config.yaml
n_layer: 10
d_expert: 64
d_shared_expert: 0
router_score: "softmax"
balance_loss: 0.00203
steps: 8347
dataset: "wikipedia_en"
Below are experts of layer 6 (counted from 0) of a mixture-of-experts language model. Rows are named router (the router's row for the expert), gate (a neuron's input weights, with its number), up (a neuron's input weights, with its number), down (a neuron's output weights, with its number) and show model dimensions 128-255. Each number is 50 + 15 x the weight over its row's rms, rounded and kept within 0 to 99.
Before each expert's rows: a language model's description of what the expert responds to; "raises" lists some tokens whose logits its average output raises strongly, later layers aside. This comes from a sample of Wikipedia text that the model never trained on.

# expert 55
Piece st in names
raises: "ric", "ed", "ran"
router:58 15 54 60 25 36 67 55 49 54 29 37 50 46 85 28 40 86 45 84 51 65 59 67 51 45 60 29 54 60 29 65 99 25 49 53 45 53 52 43 61 44 39 61 77 60 64 45 41 50 68 67 54 26 52 56 55 40 49 50 50 41 46 65 62 48 60 34 38 56 70 77 72 46 38 27 54 25 30 59 33 40 56 63 41 56 57 70 57 49 59 47 30 41 64 59 36 38 51 26 45 52 63 31 52 69 49 52 44 62 45 52 23 65 16 31 59 59 52 59 67 15 33 61 58 46 37 15
gate0:32 36 47 55 61 60 47 52 29 42 53 55 28 59 27 32 36 55 62 57 37 27 46 60 49 34 49 63 69 43 52 61 48 39 49 38 64 35 40 64 37 40 36 36 56 57 38 45 44 67 16 67 24 53 37 80 22 30 78 32 56 40 13 66 61 46 64 39 59 33 43 51 18 54 35 61 69 44 40 57 58 38 51 41 58 61 42 30 28 47 33 17 72 54 46 52 64 54 67 53 66 49 51 56 72 49 34 34 48 65 62 37 42 28 45 52 50 49 53 52 71 67 58 65 67 45 54 53
up0:32 43 22 55 71 46 65 53 56 58 45 44 63 48 44 37 46 40 68 49 70 50 48 60 49 54 33 46 65 65 75 54 58 32 41 47 63 32 37 54 60 58 53 37 80 44 57 30 30 75 50 54 39 47 37 71 66 27 52 30 44 45 52 78 79 47 49 36 55 42 63 72 75 13 35 40 41 41 26 59 45 54 32 54 56 49 30 29 51 28 69 37 92 94 54 62 57 61 40 37 52 41 75 57 54 49 60 42 47 68 65 46 58 23 43 38 51 47 50 47 70 58 52 67 64 46 51 29
down0:52 62 41 40 87 75 24 77 42 49 43 50 43 72 26 50 75 39 43 58 49 36 49 41 49 50 42 70 62 42 48 82 43 30 55 39 70 56 30 52 61 54 42 53 41 63 56 48 47 59 31 38 51 62 63 47 74 45 37 56 82 55 55 32 56 63 40 30 42 55 37 52 45 31 71 53 42 50 42 67 70 56 38 50 43 68 76 37 32 38 34 29 53 58 45 59 47 64 55 51 37 65 77 28 47 65 41 26 66 59 66 42 63 48 50 34 43 99 31 32 45 28 70 55 57 45 71 58
gate1:67 63 32 48 35 71 56 29 39 31 65 40 56 59 27 54 48 50 52 51 33 33 49 34 49 56 52 51 57 17 45 73 58 32 63 49 34 21 45 45 39 59 84 47 47 19 69 81 90 50 43 42 53 45 46 40 47 17 47 70 34 46 17 48 56 49 40 55 70 38 57 36 49 62 46 55 31 45 52 57 79 72 33 73 53 50 59 46 40 33 44 20 64 45 63 55 70 61 46 45 44 28 45 41 71 59 50 57 32 43 38 41 40 39 64 14 57 51 37 48 41 44 34 18 40 65 31 39
up1:30 65 46 50 60 44 35 73 45 49 58 57 31 59 67 46 37 45 39 50 48 41 39 79 74 40 25 42 43 46 53 64 49 44 73 43 33 40 70 30 42 37 58 61 49 47 48 39 84 66 38 57 60 63 73 72 67 42 53 52 43 69 45 45 38 48 57 51 20 24 74 18 44 37 56 33 42 57 57 17 34 39 54 47 85 33 54 14 53 64 57 38 50 23 57 57 32 72 45 53 43 74 34 32 58 30 23 49 60 73 55 50 53 28 46 60 55 39 44 29 42 43 54 63 51 57 41 50
down1:65 48 25 62 65 35 66 75 67 15 85 36 31 60 64 55 47 71 65 48 55 48 32 61 46 59 38 41 38 46 50 58 51 28 54 91 57 54 80 57 25 45 48 52 30 65 33 51 77 25 69 67 39 49 66 82 83 46 55 47 65 50 21 79 38 50 70 47 36 69 56 55 55 31 44 67 57 32 44 48 54 41 51 58 66 46 67 50 30 29 45 53 63 37 67 70 36 62 70 64 42 59 04 69 51 41 38 54 67 15 43 57 59 44 43 43 45 37 49 39 26 58 55 54 82 61 74 37
gate2:58 57 61 69 80 46 66 57 68 39 41 42 40 40 46 50 38 35 42 53 42 52 73 45 46 55 38 46 31 54 79 82 43 48 36 39 36 68 60 43 45 57 52 59 57 54 65 37 48 65 37 52 76 73 55 53 60 42 69 31 45 52 42 53 88 47 17 19 43 59 61 57 53 23 74 62 27 34 41 63 50 26 73 29 57 69 47 28 38 44 61 50 35 50 39 65 48 49 37 62 50 41 57 73 59 53 34 48 54 16 66 57 60 47 80 56 47 40 75 45 45 88 53 55 85 57 41 49
up2:47 35 64 37 54 47 64 46 61 84 41 51 70 30 52 65 31 37 33 72 63 97 66 46 47 50 47 34 55 49 83 83 41 55 31 67 54 33 73 26 55 22 63 56 78 39 57 13 38 62 68 65 42 54 59 42 18 57 76 34 33 29 51 59 66 47 15 49 46 57 42 49 46 31 50 60 43 55 26 48 50 34 44 11 47 52 52 58 49 45 84 61 45 63 32 45 59 33 42 50 46 24 52 33 35 46 57 65 42 44 50 53 71 46 55 68 43 39 50 44 28 61 28 73 54 33 41 28
down2:77 81 44 57 48 52 38 66 68 37 68 37 28 74 36 45 43 60 75 57 52 59 66 32 54 29 64 57 47 18 43 24 59 60 80 47 21 77 69 45 73 30 63 68 30 51 75 43 53 42 55 37 64 72 46 42 55 48 53 57 45 59 40 44 62 34 45 62 55 42 37 47 43 68 37 55 46 66 60 26 42 71 40 65 67 54 48 68 10 54 36 74 49 42 22 40 46 41 30 35 52 53 49 38 50 51 62 50 58 80 54 75 34 50 74 58 47 39 52 36 58 42 54 60 36 34 61 60
gate3:66 53 62 50 68 35 39 13 66 62 53 57 74 36 43 42 53 36 40 52 64 58 38 55 52 52 49 39 45 56 70 49 24 22 82 39 18 32 67 48 64 48 40 28 34 30 23 66 46 32 51 42 49 63 40 68 41 37 56 37 54 54 53 51 54 55 19 52 50 65 49 42 64 35 41 40 71 68 47 47 34 33 73 40 50 56 29 42 31 50 56 32 63 48 43 54 61 26 63 53 56 58 52 78 41 19 57 72 53 15 37 34 56 58 22 26 61 31 60 51 54 67 63 77 62 25 55 54
up3:43 50 44 42 46 32 62 06 50 65 48 63 61 32 48 42 51 41 62 67 62 66 21 36 37 48 59 43 30 58 56 43 22 35 66 45 26 47 52 23 78 49 39 42 27 19 25 60 53 38 56 61 51 49 50 57 63 57 55 55 59 54 48 41 62 31 28 34 63 81 43 34 65 54 35 43 60 47 27 56 50 44 42 41 41 45 11 65 34 28 61 27 63 46 37 43 69 39 50 27 46 43 46 51 56 13 75 52 15 48 66 37 45 62 22 28 49 40 86 67 53 48 69 41 53 49 74 55
down3:34 38 38 59 48 65 38 55 58 32 58 37 37 29 60 55 48 34 74 59 61 54 27 46 77 42 53 90 46 53 47 28 49 13 35 48 41 51 35 28 55 34 57 62 20 54 15 30 54 70 50 80 28 59 54 66 63 99 50 67 27 68 61 40 54 14 41 46 48 47 40 63 63 55 78 38 62 31 45 48 43 61 58 61 78 72 31 66 52 37 78 72 39 36 60 55 77 34 31 53 46 52 68 25 29 58 46 31 70 60 48 26 61 63 53 53 33 30 55 64 55 52 31 41 51 42 28 50
gate4:36 45 56 35 52 43 63 61 34 79 50 40 75 30 17 56 50 46 74 55 63 54 42 66 30 35 32 39 57 36 63 80 69 72 41 64 82 22 66 57 56 14 66 29 67 39 62 60 38 66 52 49 46 56 53 32 42 27 47 53 37 41 68 47 62 56 61 56 37 56 29 28 34 63 68 82 36 43 65 54 48 56 57 62 61 23 42 48 50 40 43 59 64 69 52 45 40 57 33 45 30 48 62 51 48 34 52 45 52 29 57 40 52 46 43 99 44 65 82 70 57 45 72 53 92 36 66 54
up4:55 47 18 54 41 49 54 60 61 41 47 38 53 46 46 48 74 54 82 55 43 49 31 32 63 27 39 81 58 51 60 26 39 46 57 65 58 33 38 75 62 39 50 37 43 61 47 72 20 58 45 48 41 70 48 30 48 51 34 18 35 47 69 56 42 31 37 54 69 64 34 49 29 70 65 49 68 60 62 44 46 46 68 40 84 46 75 69 48 39 42 39 39 47 35 45 36 78 35 62 48 90 55 65 51 39 48 43 45 04 46 40 57 44 61 78 39 62 72 57 70 55 50 52 78 62 55 43
down4:54 33 50 57 64 29 43 52 54 37 68 61 63 30 49 78 50 57 89 55 43 35 48 63 48 38 31 36 56 31 14 24 83 56 32 42 31 58 47 47 61 53 48 84 74 53 33 70 62 38 57 31 51 53 37 46 52 41 68 47 57 63 47 50 58 43 65 82 65 50 33 60 75 48 51 72 51 56 36 53 34 33 55 14 59 57 43 31 47 55 36 57 77 66 60 47 39 62 77 64 51 36 50 38 66 19 55 54 37 34 52 39 75 82 44 53 61 69 29 77 56 61 41 42 41 60 24 69

# expert 2
Mid-word "port" and stems
raises: "s", "ion", "ing"
router:51 54 49 29 39 63 66 42 54 39 67 72 43 88 43 42 08 66 23 46 59 22 37 71 35 96 53 69 34 70 29 40 64 71 25 46 62 51 53 37 79 76 30 49 41 46 81 59 49 42 38 79 62 42 55 46 51 46 67 44 72 48 65 45 68 51 57 70 62 45 62 28 68 46 63 28 45 37 62 54 60 59 51 72 45 42 53 71 61 48 43 44 46 31 61 60 71 54 49 82 55 58 53 37 63 61 57 61 49 64 41 62 49 83 30 58 53 58 42 63 42 37 11 40 75 48 74 72
gate0:49 65 52 65 43 60 68 26 49 20 55 35 46 57 70 39 41 56 51 62 59 35 35 68 54 35 51 46 40 18 51 41 69 66 38 57 55 39 58 43 63 61 57 58 49 39 64 46 50 42 32 38 54 17 61 30 44 49 26 71 56 50 40 50 37 49 57 48 51 58 39 44 67 46 49 27 63 45 55 73 19 40 53 57 52 29 57 48 38 64 37 42 55 40 82 28 86 77 64 44 53 45 37 74 16 63 50 37 51 44 64 64 53 54 49 72 52 20 62 35 69 64 40 60 34 53 37 28
up0:25 34 61 54 58 53 52 54 51 69 53 37 68 56 57 52 44 56 58 35 50 46 69 49 50 51 43 78 45 65 40 16 67 70 75 61 57 58 71 44 56 51 78 49 28 57 54 51 38 44 30 36 69 02 59 25 51 42 33 86 52 50 47 60 40 28 41 63 62 50 51 41 52 73 41 52 41 48 64 55 44 69 60 65 49 34 66 24 74 31 36 75 70 57 49 13 49 47 52 31 46 27 56 45 26 57 50 46 62 50 63 54 57 44 67 58 45 20 64 41 62 45 66 58 62 47 49 59
down0:48 71 41 16 65 49 57 64 48 26 71 75 23 45 58 47 50 48 46 60 44 29 44 45 46 50 58 67 71 58 29 44 31 44 54 54 64 54 52 64 35 74 66 43 43 54 58 21 49 41 73 58 51 52 71 53 61 47 43 44 42 54 61 70 61 77 62 50 31 59 48 56 46 53 58 54 48 31 43 55 57 53 74 32 56 30 32 52 24 40 53 38 44 79 19 61 38 42 55 85 44 46 63 56 88 45 50 40 30 58 45 68 63 43 56 74 35 29 26 54 60 56 61 33 25 65 42 68
gate1:44 57 54 38 62 33 27 51 21 66 36 40 55 57 62 28 60 63 43 30 67 58 66 18 63 49 31 64 74 56 54 14 79 36 45 56 32 57 67 64 53 59 41 29 60 52 62 67 46 37 37 56 49 71 49 74 65 69 45 46 43 45 63 44 52 56 37 46 41 65 60 71 32 51 55 43 46 60 39 29 51 41 42 68 70 45 56 34 37 51 32 73 58 60 65 66 29 67 59 55 37 35 73 61 60 53 67 45 38 56 77 36 43 48 82 45 69 55 69 73 51 72 42 51 47 44 59 72
up1:58 41 32 36 53 60 67 52 59 38 29 46 34 64 40 58 45 58 65 48 27 30 44 30 72 59 31 46 63 56 38 31 65 39 48 52 62 67 69 75 34 65 30 72 64 60 67 65 38 55 24 66 38 59 42 69 66 54 46 49 36 44 74 61 37 43 50 43 58 60 52 33 42 58 52 21 55 64 42 61 66 38 16 63 61 81 61 49 35 47 49 61 23 36 75 77 46 01 74 69 72 42 72 40 74 46 67 77 49 34 50 51 81 57 56 49 51 64 72 52 54 42 43 52 36 45 68 38
down1:35 36 47 43 36 67 14 43 53 71 65 58 69 60 79 32 30 63 37 56 38 45 70 47 51 69 45 54 52 41 27 38 30 64 52 58 38 45 33 33 37 46 57 44 43 66 55 68 39 32 58 49 43 62 61 33 16 44 58 62 46 45 28 55 77 53 37 56 42 59 24 35 69 65 56 29 30 39 44 70 40 67 57 56 61 46 65 53 57 50 53 33 54 27 32 57 59 44 71 55 52 49 29 65 31 66 63 36 44 57 40 78 34 63 62 72 25 72 52 49 41 49 66 28 53 90 54 50
gate2:28 57 63 53 57 74 66 38 62 45 15 36 44 40 44 34 45 27 65 69 36 25 43 60 82 54 59 59 65 41 48 41 28 61 45 24 45 64 38 62 44 63 66 59 48 97 54 47 43 56 32 53 54 51 16 57 53 43 64 55 47 64 40 57 57 53 57 57 56 70 59 61 70 56 68 65 57 44 65 40 32 46 50 31 45 69 37 37 50 30 46 42 35 99 41 40 65 27 74 37 58 59 57 14 65 45 66 79 59 45 52 62 32 57 36 66 50 61 41 59 63 76 66 44 68 74 51 49
up2:59 79 41 42 42 55 55 47 42 40 43 48 37 41 37 38 46 34 33 79 27 47 35 34 67 54 46 53 30 69 30 60 52 55 38 37 49 56 52 57 48 70 28 69 61 46 51 50 77 60 34 74 34 76 50 73 75 24 51 48 28 74 43 31 48 70 60 46 47 72 70 68 67 16 47 54 44 78 36 26 55 42 37 53 84 50 45 47 53 38 40 30 49 70 45 44 56 55 49 40 65 47 38 33 37 49 49 64 58 64 35 48 54 51 40 20 35 59 50 47 64 35 50 58 14 58 40 23
down2:71 42 50 59 52 65 42 42 46 62 36 57 74 27 60 49 35 36 50 30 38 26 37 22 45 45 32 44 36 53 35 36 58 45 47 54 42 66 74 61 49 35 46 43 63 40 53 62 37 39 55 49 32 39 16 56 50 60 18 37 49 41 47 62 31 57 33 56 44 64 59 36 61 77 34 39 54 45 40 60 67 53 56 43 53 48 39 47 46 14 37 29 42 02 64 27 81 75 43 90 42 48 53 45 56 59 42 52 52 48 47 67 43 54 48 62 77 61 72 28 52 31 68 44 63 38 49 42
gate3:45 49 69 54 18 49 40 47 55 44 56 51 64 58 50 58 29 65 35 50 52 63 37 85 55 48 36 42 35 27 51 70 76 74 41 50 58 48 68 41 57 17 69 64 43 37 50 49 40 76 50 37 60 33 43 36 25 55 17 43 43 69 75 53 31 42 74 40 51 44 27 27 61 32 34 46 58 39 31 64 62 64 30 55 35 45 35 50 54 52 34 53 62 46 52 34 34 65 63 56 41 37 61 52 83 50 37 58 45 26 34 51 44 49 62 40 46 32 33 33 30 50 69 57 31 64 65 08
up3:56 42 48 31 58 42 63 47 55 64 43 60 34 37 99 30 36 45 47 43 40 55 62 45 50 50 37 42 63 47 39 35 48 61 44 32 65 20 60 34 35 36 42 51 75 61 49 41 53 61 66 49 32 37 54 66 58 51 55 40 59 41 52 42 50 34 56 70 62 50 46 36 49 39 45 40 34 50 57 60 59 46 30 43 39 51 65 61 53 42 54 62 71 57 37 32 36 54 63 53 49 80 51 62 27 49 75 35 47 46 54 74 38 61 28 46 57 45 46 35 53 55 56 59 61 60 71 48
down3:52 62 40 51 51 35 65 60 54 44 22 63 59 58 55 38 43 52 29 04 83 57 42 28 61 61 70 55 65 31 42 35 39 52 45 59 43 46 66 39 46 40 69 75 48 24 85 46 80 35 40 59 59 26 32 43 65 50 37 50 84 34 52 55 70 46 62 64 37 57 23 62 76 70 62 61 70 59 44 45 52 76 70 46 51 60 54 57 79 47 29 48 51 60 59 54 64 57 76 68 77 46 37 13 63 73 44 54 59 76 45 46 25 44 73 60 52 45 40 50 36 50 35 33 43 48 45 31
gate4:38 51 53 36 52 37 67 32 58 31 65 46 38 45 33 50 47 45 43 42 54 70 34 39 31 48 35 47 50 35 59 68 37 45 72 73 68 54 64 62 45 48 43 66 53 48 57 54 44 72 48 55 28 49 79 70 71 51 56 13 53 45 47 54 67 50 37 51 46 17 55 52 60 29 41 59 54 64 27 48 52 71 27 48 51 47 57 29 40 47 67 32 33 42 36 93 58 42 76 64 24 43 33 54 57 36 45 58 37 32 57 40 62 57 38 49 43 44 78 59 52 56 39 39 55 54 51 31
up4:46 38 36 66 60 59 48 62 62 64 29 46 40 46 69 58 64 47 51 57 35 51 62 48 53 45 57 29 61 59 58 32 54 39 46 35 42 45 43 52 57 55 45 36 31 83 43 43 62 36 36 50 50 22 06 19 43 55 45 57 74 57 51 61 37 52 65 45 51 32 32 37 37 44 55 41 79 37 68 49 54 46 62 34 67 64 45 81 71 45 61 48 57 66 20 23 00 46 21 58 56 45 44 21 57 63 73 63 66 98 56 46 45 24 67 46 32 52 35 47 29 70 49 48 59 35 51 50
down4:51 36 55 34 66 62 46 42 41 23 59 67 35 49 71 63 34 53 26 19 27 75 69 56 49 35 34 43 42 66 55 63 45 43 51 52 68 55 44 31 50 40 61 50 67 43 29 39 52 41 38 64 66 49 67 73 32 54 76 68 31 60 51 54 71 46 84 55 34 52 62 42 56 31 45 30 43 27 24 61 44 46 37 58 29 23 45 33 60 75 70 53 66 51 39 62 49 70 88 42 49 91 45 77 52 48 59 34 63 44 55 47 24 74 60 63 42 28 56 56 59 65 01 28 60 48 48 39

# expert 32
"om" and list structure
raises: "ic", "en", "ite", "it", "ber"
router:50 94 74 28 51 48 65 17 61 55 64 39 37 84 59 29 56 85 59 20 65 69 40 71 45 34 29 55 47 23 29 42 54 46 32 70 56 48 55 50 58 34 40 64 47 69 63 51 69 48 62 14 26 27 36 42 63 27 29 47 59 41 27 45 58 50 56 68 39 43 58 62 30 51 36 56 55 64 43 21 38 61 90 48 61 61 59 69 55 45 48 67 76 54 58 75 51 68 37 47 77 59 65 55 75 39 63 84 46 30 49 50 65 28 38 51 75 47 55 54 38 44 63 30 42 50 71 59
gate0:60 58 66 42 36 59 43 46 66 55 43 78 38 56 69 54 54 73 61 54 68 72 67 32 94 48 56 58 58 64 51 57 37 34 58 58 48 53 55 46 82 58 53 68 77 62 24 50 63 68 50 58 52 11 37 59 25 41 69 39 60 45 51 52 59 56 44 80 46 66 71 49 64 36 55 56 48 59 29 44 52 71 45 36 18 58 68 59 36 49 74 54 45 56 52 65 37 76 47 46 64 44 45 26 56 61 60 56 29 42 11 44 57 59 62 34 17 60 52 39 30 45 51 39 33 63 36 66
up0:68 36 47 44 60 20 62 57 59 46 40 46 73 24 31 54 36 45 52 62 54 36 59 44 26 31 48 27 48 40 46 57 44 70 49 44 63 64 51 39 29 65 53 41 68 46 63 42 35 50 87 42 33 65 53 37 43 43 59 63 56 63 51 44 36 59 39 45 14 58 74 52 39 25 43 41 43 44 63 41 92 49 81 56 75 53 43 54 54 75 68 59 36 44 61 48 42 34 49 52 49 87 75 63 19 31 47 47 50 64 48 65 75 69 60 51 62 38 47 67 77 61 37 60 45 57 56 57
down0:73 47 75 28 72 48 60 66 39 71 51 39 47 33 74 59 48 12 53 54 62 69 59 58 60 32 41 40 41 30 31 64 24 44 26 49 36 55 49 58 58 43 25 33 45 50 33 50 42 42 46 46 06 59 51 39 61 62 47 35 62 37 33 28 49 50 63 55 52 58 10 76 47 52 77 50 49 39 45 42 54 88 81 28 48 51 70 36 58 62 59 63 60 57 45 74 82 60 39 22 46 36 43 61 54 42 51 64 47 45 33 24 68 42 57 44 60 09 53 39 53 37 52 44 48 64 41 32
gate1:21 49 48 54 55 36 52 35 36 44 42 84 87 60 54 44 69 50 44 39 68 51 43 54 71 28 37 43 55 61 30 68 44 48 60 30 39 31 35 71 71 53 45 48 70 56 53 85 61 77 49 51 39 57 57 54 57 50 48 47 37 64 77 39 76 50 61 69 42 52 62 74 69 23 36 47 25 56 48 57 41 59 38 54 49 49 47 54 66 60 57 51 64 57 55 28 65 74 48 49 60 74 60 51 48 65 58 42 24 21 58 56 08 34 46 17 74 62 66 49 56 66 79 34 69 55 30 46
up1:21 48 36 69 53 40 55 34 62 47 45 59 68 60 39 57 73 50 40 60 46 49 20 57 39 39 36 58 59 26 46 18 48 62 53 17 38 44 71 38 49 91 27 52 28 58 24 40 66 34 32 18 49 62 34 64 70 67 52 54 68 68 62 63 24 36 32 30 54 51 28 10 38 62 30 39 73 45 53 67 43 49 49 44 85 48 63 43 39 49 31 71 56 48 45 41 46 58 57 51 54 63 51 36 38 44 53 49 45 72 36 28 45 51 42 42 64 22 42 74 67 63 49 72 52 69 44 48
down1:29 23 41 46 50 49 48 20 66 59 49 60 61 51 44 38 53 65 32 79 55 57 49 34 41 14 23 57 34 50 55 52 58 59 44 38 47 44 30 42 22 64 32 37 30 29 43 36 46 62 38 53 21 47 57 32 39 65 63 45 29 57 27 53 34 48 63 42 56 29 18 67 49 29 74 62 37 19 63 68 60 51 70 59 44 25 42 50 56 41 75 61 46 52 52 59 72 67 38 43 24 68 72 45 38 44 44 46 74 61 38 30 50 18 46 35 52 57 54 67 83 57 41 68 71 71 31 45
gate2:62 39 36 16 53 58 60 47 29 35 53 42 69 51 70 31 71 60 35 48 59 72 39 62 43 40 12 62 60 46 50 68 20 63 32 62 55 57 46 14 62 27 44 43 71 44 58 72 60 66 45 69 42 38 54 52 47 21 42 56 34 19 70 50 49 40 62 55 64 99 72 53 60 34 79 69 64 74 49 61 36 49 54 31 40 42 54 56 57 56 45 71 52 39 29 54 71 23 55 46 53 44 53 66 48 68 53 65 32 55 33 65 42 50 56 60 68 48 44 28 68 73 32 51 48 50 50 37
up2:40 47 61 50 47 66 59 30 69 74 51 54 51 40 41 42 43 43 63 61 45 44 49 69 62 21 54 44 41 38 48 38 44 30 64 39 53 27 42 72 46 67 63 55 48 66 44 46 59 51 50 69 65 59 44 35 38 63 28 32 48 60 50 39 73 55 46 63 44 33 17 57 58 35 51 53 72 63 61 40 37 56 52 28 47 66 48 64 53 73 51 20 60 74 84 28 81 65 72 67 55 62 68 50 65 20 51 35 44 37 47 63 55 46 41 70 09 14 78 63 54 35 23 59 40 50 26 63
down2:49 52 49 33 36 47 55 46 60 42 42 67 57 29 43 72 59 52 53 44 59 56 20 48 38 42 31 33 48 22 46 58 29 39 52 78 40 33 64 53 54 46 58 65 56 44 62 85 44 37 48 69 36 42 55 78 43 66 66 32 69 59 52 45 56 54 55 71 49 37 44 70 46 53 80 45 66 49 54 39 72 48 44 66 34 44 56 45 60 44 47 55 55 60 65 63 57 78 60 37 50 50 50 46 87 20 54 58 49 74 42 55 54 40 47 26 41 75 49 53 60 61 42 56 66 47 57 80
gate3:18 65 53 46 25 56 54 44 48 44 43 69 74 49 46 31 72 54 42 52 56 69 36 60 34 24 33 45 33 55 55 51 28 68 38 60 17 43 58 54 47 46 22 23 44 42 83 87 43 38 72 23 50 39 47 42 34 48 35 36 62 55 56 59 79 49 14 55 48 46 45 46 61 35 60 63 51 31 41 45 68 73 64 49 59 43 64 44 75 56 46 62 68 60 31 39 68 44 52 31 42 66 52 61 21 44 32 29 53 32 40 42 31 25 40 59 38 39 30 66 72 55 66 68 49 44 30 32
up3:41 57 50 54 68 43 53 44 54 71 69 51 68 68 76 55 39 48 63 46 56 61 53 55 42 25 64 62 47 62 34 56 60 33 46 49 22 50 46 74 44 57 51 58 34 39 61 55 51 81 61 55 46 56 55 54 47 55 81 92 31 33 65 21 16 38 39 47 67 43 61 64 42 62 48 62 32 80 38 28 52 70 48 55 48 62 65 69 67 28 36 67 52 28 37 65 37 63 73 38 51 68 57 66 29 47 39 14 68 48 41 64 45 38 57 72 25 60 39 54 59 65 25 61 50 67 38 65
down3:25 57 37 49 71 46 53 35 68 50 42 68 40 69 53 33 23 69 59 62 54 62 20 30 41 43 61 40 44 51 27 59 70 45 64 37 35 56 39 26 67 29 58 35 52 38 41 43 48 31 29 27 56 62 49 56 64 72 31 59 36 73 24 54 62 69 49 32 58 72 28 52 52 54 61 74 33 41 49 64 58 24 72 73 66 46 67 57 43 59 35 30 69 33 51 52 41 59 70 48 59 60 57 59 70 36 43 26 35 68 65 33 46 41 50 34 32 53 47 79 31 54 31 51 74 52 18 23
gate4:63 64 62 49 69 45 48 69 70 40 42 48 51 41 56 75 24 38 33 66 49 27 45 47 55 57 57 36 25 29 81 57 11 49 56 54 26 41 38 64 61 67 58 49 36 31 68 31 40 36 55 40 53 45 53 50 29 50 57 42 66 47 51 59 29 83 42 32 72 38 62 23 70 40 53 64 62 45 44 61 45 50 33 49 51 56 47 08 61 33 56 37 65 49 48 47 58 71 32 56 32 49 44 39 26 44 44 48 32 57 44 44 83 40 50 52 50 30 46 51 62 51 55 88 51 34 64 49
up4:77 64 77 38 70 58 60 53 81 56 52 45 46 56 76 62 46 50 37 54 64 58 52 41 60 51 28 25 33 08 35 55 27 39 35 40 42 39 51 51 50 79 48 64 23 57 63 61 63 31 68 50 32 29 35 52 57 21 45 56 61 49 40 47 27 81 62 55 54 52 65 44 69 71 28 56 56 56 74 47 35 62 55 12 58 67 59 30 53 45 48 46 67 65 44 52 56 54 34 55 44 49 85 42 30 55 53 84 43 47 38 65 77 43 47 50 47 40 41 58 64 71 43 70 42 65 39 52
down4:62 27 46 51 91 45 65 46 50 24 56 34 47 24 63 50 72 65 63 51 63 40 35 64 61 46 52 56 52 54 40 72 55 37 40 52 64 58 70 55 35 91 41 37 56 68 70 32 36 70 50 55 39 20 57 69 77 36 45 41 61 45 30 37 58 11 39 68 56 31 31 57 51 36 55 34 71 64 62 75 61 45 84 46 37 83 39 53 53 73 45 44 34 44 49 56 43 79 38 50 63 23 64 48 42 61 68 55 52 57 88 45 69 49 38 29 32 65 34 44 47 27 66 44 25 29 28 44